Weights of a small mixture-of-experts language model, trained from scratch on English Wikipedia: a shared expert of 448 neurons, 1104M tokens.
Below are experts of layer 4 (counted from 0) of a mixture-of-experts language model. Rows are named router (the router's row for the expert), gate (a neuron's input weights, with its number), up (a neuron's input weights, with its number), down (a neuron's output weights, with its number) and show model dimensions 0-79. Each number is 500 + 50 x the weight over its row's rms, rounded and kept within 0 to 999. Numbers have three digits each.
After each expert's rows: a language model's description of what the expert responds to. This comes from a sample of Wikipedia text that the model never trained on.

# expert 19
router:472483522434519496541513466608518485472479487513405478506608499550484426453589620470400519506550477551556516484458525500600537456453498587521535456514524577567587494460483545474582541506543492512447381489441516475494442527425548532569521465
gate0:478550483465506558453479480582468440411556454451571444456580584468436568512472554410489644439471541463500453432478455477520518540530450499557481401500505451477522481458479546490558481382585512586536526487458525590539542467512480552555475427
up0:511463485443470457431479537621520499464559442460524409451458488562419386444508554443516564451508469443624471507497562443510549473571497498435542380550532508470491443442449592536526538495581538550489470507449507441451518452424440486524474483
down0:427525510490555582481562494527459487597498541481479526467516479461516483417532466430578554515588443521470499418476512558417472457460487490459480488592433566498667501515531589482470552585530498535498443454450507448488534525590538599496472545
It responds to: Middle of proper names

# expert 10
router:525470564529528519494503511471478392516478494509560482496542532458435383511444548540512521430460485445503550501524485433537535518511529487479494477425508377586532475497555477549569545552476482492492428539632522491433499492545475400497444446
gate0:530480496507517499523435519431512557445395551455464428488490517495538454517511509559452468560498420504587588474549477546558522499456438510578489548471462487563457470533508483549581565542555451491513505554514423544529595597495517477437508380
up0:525437499460537465479506514488495536475462489478468394534523525551504454549540563553414370474438492506551561483489475485533490434442452503498477482506389450549489500513518434495504448518526417521530544497444470490471483479484514452470465397
down0:457472505494447474503521486496538433493488574434539498462460427411499454536483499485482456519549517413492494566513456566471422443537523570542429449453496583583468544533532560464503507513518461445449510490555443527459529519466595602490567528
It responds to: Mid-word stems

# expert 22
router:512510587547500524521507445549528447604547476544493533450481446591455437538514558522564504490539529513536456422499366472491599519536612361487507593551451458530494475581519368460503513580472499574542517403537487387496472518563565492426480487
gate0:491388457545460527507524549471449481449415432501502541568524479601481606551485493473552510444483543542520492614434549567487544420460506436614461543522549477443477473502451448459484489445502521424460430466569467616466491509519563518488516430
up0:457563543436578486510544553538506503568502584515526455415490565372507465431448514546477456586537510485507526434509487473522495566513471529412481443427454484503520498499456548476484504522463549584557553496466503382572487476491460490502520592
down0:472485457567508549450545514488514467473472539511540479452528524470517485521526464488541600529503457520568485543465500500487539585490518455456420431490553543511609489584442492513471525477457519538438503537475422611463515454571542452464476518
It responds to: Pieces after H or initials

# expert 28
router:528497594512544480426478487565597534459467584498507532505553477521447439482532496454575508525541429530473443460481487481533465588405519454511574543545541477596555470523427457523507483494470451525470509476484523479491535528426522518498564522
gate0:422521489442496610492455478385505551544475493478429466548522467475485514552535457448512577524460422515610588522535579441494477450380527470453499438426463459459542465500457463565537481551428560510527494531542495548560508456458452548439436454
up0:489507491447485396479531540511460463510494466532442523428565449572499491462446516533422504502385475458496461564423489489452520497515426454574476441478531534416453411573472476537540568567459427450450491432567516519518547506526565536506436534
down0:480469474496478479489482513600613433491462529523512592450470514500494477581530432517531450555484479620548520387474545460505565544591497480563516560478498522464512579526410396526519497541469505478446542431512576471538485489498434516474411526
It responds to: Pieces after P/p

# expert 2
router:533539526509527594620556475523573458471533502589470546518613487564461422539485555536548573431475392495561509425467400541523550429456486496460535532514502527445539547474428577461476526535529502544444505413528485486471565506572516463439461509
gate0:526458505493607483532466455414468470420507515555444501430477453552515562437552471513465435562475426516460557421388444409557530465491519445524505488466509529494530506520495460503569484483525408564528505438526415495423545491552540512496406382
up0:580535476467565447549571500470458551574574426575458479549433507539519552449533457537464527445478599474448490560457516486547454600538553520453489505421538512467491506528490510384436511507409451584453518443517501507412476515451464525476504532
down0:509506454445457494462410560517481478433524491522385512548604469539511498442539509461462405485561409547472482455443443421518537464476562469532523546524415500556488541508447515574382485525521524490467458496457458398466492528499462480494475542
It responds to: Word-start letter pieces

# expert 4
router:413407563471399486478638486517596594539515518564520545525539465582580481411409588489515611470494520455469482508469455373571560491457583440516541500603405397534544474579494477352522466471502636543471556487533551434534525487566498470428494498
gate0:432521493552476464526565497544418484473487627473426480584502520439569502525560486512514478595570528435581461457506564645468386424463504499523598524476516419471481488521519529429569553454534448551471489528515517489415476577552565568525474508
up0:438530500544449540543499489528517514544504589496516482465502458462560452488525470542450488598491525446541508413458459535507470461448464544511468471450505484500548417657494483513529422487559545489393598511503516455487521511451541485469459473
down0:478515568445533442489445441519474461439432493518423474500491438520465547534518553468403557431445540504533525441584488494502550459496534451463600433565519447508427516570516458440591645488512531518515414448505512415494476567561553434557445542
It responds to: Breaks, conjunctions, digits

# expert 12
router:413463566484582500458560402511477500521543480498526544582570497570400487559517481553551534515484522478437554527464427446533486530406538405464519512606384454507565518418398466382495593537454517500487577507547491461574558510543549422446468513
gate0:448558534447509437521561489498469460545411470484413621533426543472462429536575498473509471595514522497434482440520500472465550444486524432512530535461466439524416497561472514474490452538513485460444635493486451545516512546557580435544609426
up0:478546529478487529564491502501452554502578520492516522487455479531513512442504494413501521562555473538484573519448425543599510523451568538388446464504526481448460488462503477516478494511484550550508489573451524472602494555478450484471458578
down0:500489546509533519439501573571488495487422510497538431541561552492490459584482497465486473539440484480464448598555512562582452578538607561448472488448553529515385514475501451557550595505565553495527385422456537536480553565520547452445326457
It responds to: Capital initial letters

# expert 20
router:472430549486377508486572420532579607533524553585536486496509462532494470471478579485523678501495550426464497461472423422587530499476565499546517541550424451531519550581478471399511471459459589526536606483503596471558483578582506458447431489
gate0:506418475482502420436516442480473516543515564521434582513469483482468552576432488548472482568534425563529427554455451472552504463436425576534504563541505541479595514478567544471701511585552444504441503481475503423480559393537520544472501459
up0:422460533504420546554416557481517535446554405508516538494534530471460560444468503415536485597556518524524568464549437528658426494507453442534487557411498439524551424546529552589650470495483430441490462524539516468614523456481557523508447460
down0:502495489580543479397495479536498550525460527542392492428521493535408459534477486552468563524473494519507524382560472548561393514419531484465409423505454609446544494509525511456550493572462564532492492550532491543492494407503520434532446476
It responds to: Numbers and dashes

# expert 29
router:500514515528469492495629469527541483447520491558555555497521470514460486510391528518518555466452543431528510472507361377527508477447573497553499532461479426504568507630449423473489499553453692514521518504478558476581432548517472412446520481
gate0:487502501468479504452509468537445576551428510552450483544483477512589514443508484434446518586488493541592504517410480555454494492455489548521546432568528483539552544417511524458537484482509442509374533494473588461528449496470441489622527424
up0:455487447506427436492525478521488514477438551535492521448447561462502501492518436498519557451516523450444502545429504429443525559454493444554512615537445478572505463503535554498458503468541613452440416425503504490529492508436504531486437634
down0:459493453456498519547573480536532491533468460492449487566609538479544515523534528558497451463485553541533560487517520416459515554415494529571446560505492534492443579525457502543506564449594445463459497548501445489514505420496557574483484523
It responds to: Mid-word continuations

# expert 26
router:579394560497519441468568489533557640566515519495589626509457496549531477419530520464486569468456497464464495529483428433592491524472505542560517548604450484503559466554512519423507457604436551528539477526570455462510475527595429475441497502
gate0:393491471564464492542484451519410488618461446500537491522538512481490526473518466427516564482566472507510459650488499597508517524486525459460521380551527490602445487462493576454603482463522462554514531501502391456598548500511463483488523498
up0:531476527506410511471533417519474497446423410470534542447460438503529393501485466510505491510483388555519448546480530503486647472487514501563423528479493593509522415474486419496424521491475472515559519499531575450466517473476546527528472517
down0:354488507492511542473503423513456420508421502506549513515541380391574562487489522546484573494438541484457470516449523445574450510540542486539489463506485475485528544441497529585445519515571510444454544621462448570499451546571532469495472579
It responds to: Table cells, headings

# expert 21
router:467428569451385485436615453508561670539494527618520519480538445551507452463514595486497654521484540434473491487478441412549516506475589500523520535534440457525516542546476451476503483487475574529525622500540620475558494570629504434459490488
gate0:411410535439453484468464486572523454486498409463443584435470392551555398480556512499528453605527575492496522499480594542467455433513534544606575434479472500485503579505566501585543464527507437435510461545553484430387475529460479513497565443
up0:530582514564567517510546420532566499482530579520476457597462523575500551487531509432495481411426501491532544559560454449444518520443513501526568492502589470495488548442479437469510443438555488518535583507575470519524537495551542523481554559
down0:527524506525554464484495484454450498458496476540459498548535504442419572475442588472471557538545512545542534435513514380582549454487682543594422481555486555532519531498440456495477454600572507536474473517547550530406540500521532470522492471
It responds to: Numbers opening cells

# expert 23
router:538456548514445427409600480562532550529503539532586570514526472527481479478485521542441518422463538416442535466494354398598535466493514434524525590544454492510588474526505510408489482475480548545482582544546526410593486559556437479418565459
gate0:444504483539379512396477556466521518457455537571439446551483450478517496502440474518485565447534417541471528528578546531575555544467426526441505499604545495507604489529538501534516469505501543439521512631527544453467557533512535453479529428
up0:442500463488414487449450549479484471487527490572467415590485502534373519484451458518529518521556532487444501589602486477443430548443455530590540445576539485492598573447487502507470482524480577427474423554431513472462488462580520497522521451
down0:499517591521448498523525536511410448483476444397520475439534475495405504542509551452432503523507579499519466443501480517584412525567463444461640457573539516528441520463497596605391436448506519474511422534523464428451489543517456414532442569
It responds to: Content nouns after of

# expert 16
router:447549644442413490496590444445552522549602408533603442391466522568494428498503548433470547557560556455475517509459482525527471615493590464511507548565469501519567532525500389371535476530500549515469441463600496401560515553518505443448506527
gate0:498501467496480491573486392423566455476453583531466466497446535464554447420547523556502541477470552492547458466405538511546448553528460466597498561551512533515494469487542558497544455495514489531528435481390504395412473558473444488471471518
up0:518477540494463493438493448422517450543437554431426510529569464463613433437537536576473448476609560477596455488348529516474447462512456509459496438501578528571526514481459541423529452501468535473529505553487430396430507568544481539411531649
down0:493445500488532513636479598519488499484514536540581530489502534618519548530439453553546510499524503554484476496418530508472541473509470516435458487426505520410523520521578486515492507492556535399587471417509460516509502449556647556479474531
It responds to: Capital name openers

# expert 1
router:473450579517373468464652449537572575452576533593540571525542456542524449429433553479492612505507545399471476477469389435511541496458524455500525540561417453561522500499487486447518554500481690542446570475522595438546502533506484480429496474
gate0:404551494447506455454556533511498495461497614475393531566475502372546404425524493535470495575596444536564479496530564529523468483433441519488605412451411545443489484510507561410457491521479480567560523429503514485507445511458493495457436483
up0:480461480594542536532481520441539453484505498352513466469415483536511478495501489473541478528433544549495482612564522557529492551589417490546454456532453518473568572505401448562532433406504462462524515472486516553446578521530510545486394564
down0:512442490488509557510555518454497445493531518485492494520607475393483489485589533598500540480534520565487572572540478496536540462439486484531476469574549494427472538548422494587520539515622531501564502517433506446594439470475480410536546451
It responds to: Line breaks and separators

# expert 7
router:489435521550409480449594418579499459432496518492523567544452418460483469457359551497505522456434685467503486484481388398531543460470552467425498671493505482530547521602543405456513488496431570515526550494531536480629469515521407386427503484
gate0:518499496557510526504539481513411414472570552429476455443462396510594380438555480391481436460568522537494523523519541500408523389461545541542525488499446424541433490465528534528527555434481549532428486425526491557573468414431503447442513534
up0:509497443454450488551580457449470489461593440503528421497591493511566449413587512500559490452526432554471485535464525486456599494398516560403519505455522416478522428498561601550515554448558531516527470451533464490410477447492592509548472553
down0:408401486516491473501486571526405538481556509531550526489525505411591433546514514543464426528551480520527519460564577540367494455506458483676532401494546452502400457456536422534482536517474487456606579512469521485505437499457516468484418476
It responds to: Word-ending fragments

# expert 25
router:524417481588428471483564485476579505462492517485584544508535523465516558479466543489472487501450547480523469467494433440607473441474572463502490619464502419469571475564546397530490480525447620498527556540501591541490537521488424406435558517
gate0:500447486501512529507546516551499504549446597481551514570429550497542409526479432518439521501377460400460458478548490497546585514527516540469540504461552520473496577511512420497603537434457478538508575626503518474492570558464543484565538548
up0:480438436446506497490554504524545439508501576508572436595388529487549426524508487525482497469420425423488436526526509499531484445504527555459556524472541496480536526470485444538582543389451552463487553615508538521530513609483487494529527523
down0:427568547470510510457562509443522490528482506548455461505490471504502508491520487479505473458400461482531507497499478458523423489504613495549603552474535567462433556541496507489428514495479427494520502590530497539479372542490578412484442448
It responds to: Word tails and camp nouns

# expert 6
router:438454589461395462464652463496572625544511524552510535511595425585523443383430563498500590503490555458506500495475467385539537485471613495472534523567409405545570503531477474394513496496485575537495566535575573489545521499601498497408501483
gate0:461519440488536512584458539515509566537530426496439578542576506480598438525560450526561438555571498541437484578496544527503561459523524522514575486486481501445466562527564488514622555498541569552503514566474406488412483406551519542486555440
up0:428446510463548532550581470474453468507508459480586569518532480413396438558459485527578516426473482494525563487430526475584537548491551497569418485483391526498500477434465425544449447453491501523561456566524469557511572483459548509548421487
down0:510503454524488486520468521533507423463486497519570463521558511415543563518527537499568504461523476436481547465429534480520480496562453513492438494602483618390540553530458570452477418583461461432552500454487363532550513493477519578453545483
It responds to: Field separators, tables

# expert 0
router:431434487525474515485602493563560519412442508557566577493531494509554491496417559484446491456465611395505475447492353455506533528452528457522503613556435425493615482573456468459505543535476658539504550521491518461575512526543443415438494495
gate0:487472529541519538469623483500483568502523489495497509481528453538487532480572512521475427554577490481531446573462494565406540466506568469542504468521508519503514479440498448576605478554497492466482606520502483516608478488543552542455672523
up0:437476366463476491462513515489535537559542510539564552566476492502505512534538468489440480443491485464437457428486511500565470488507464573549490587512468538488528474480538497475511520560532594506425467426471570496501495431518434461500495467
down0:465518591448500383402493470466551478460481408412403494439511512497532442485475547540499559455517538554539513482405535582587484486556547497475439454490423416500467534591518499491529534491500495458519362628491470466495429458528505483494476500
It responds to: Clause-ending punctuation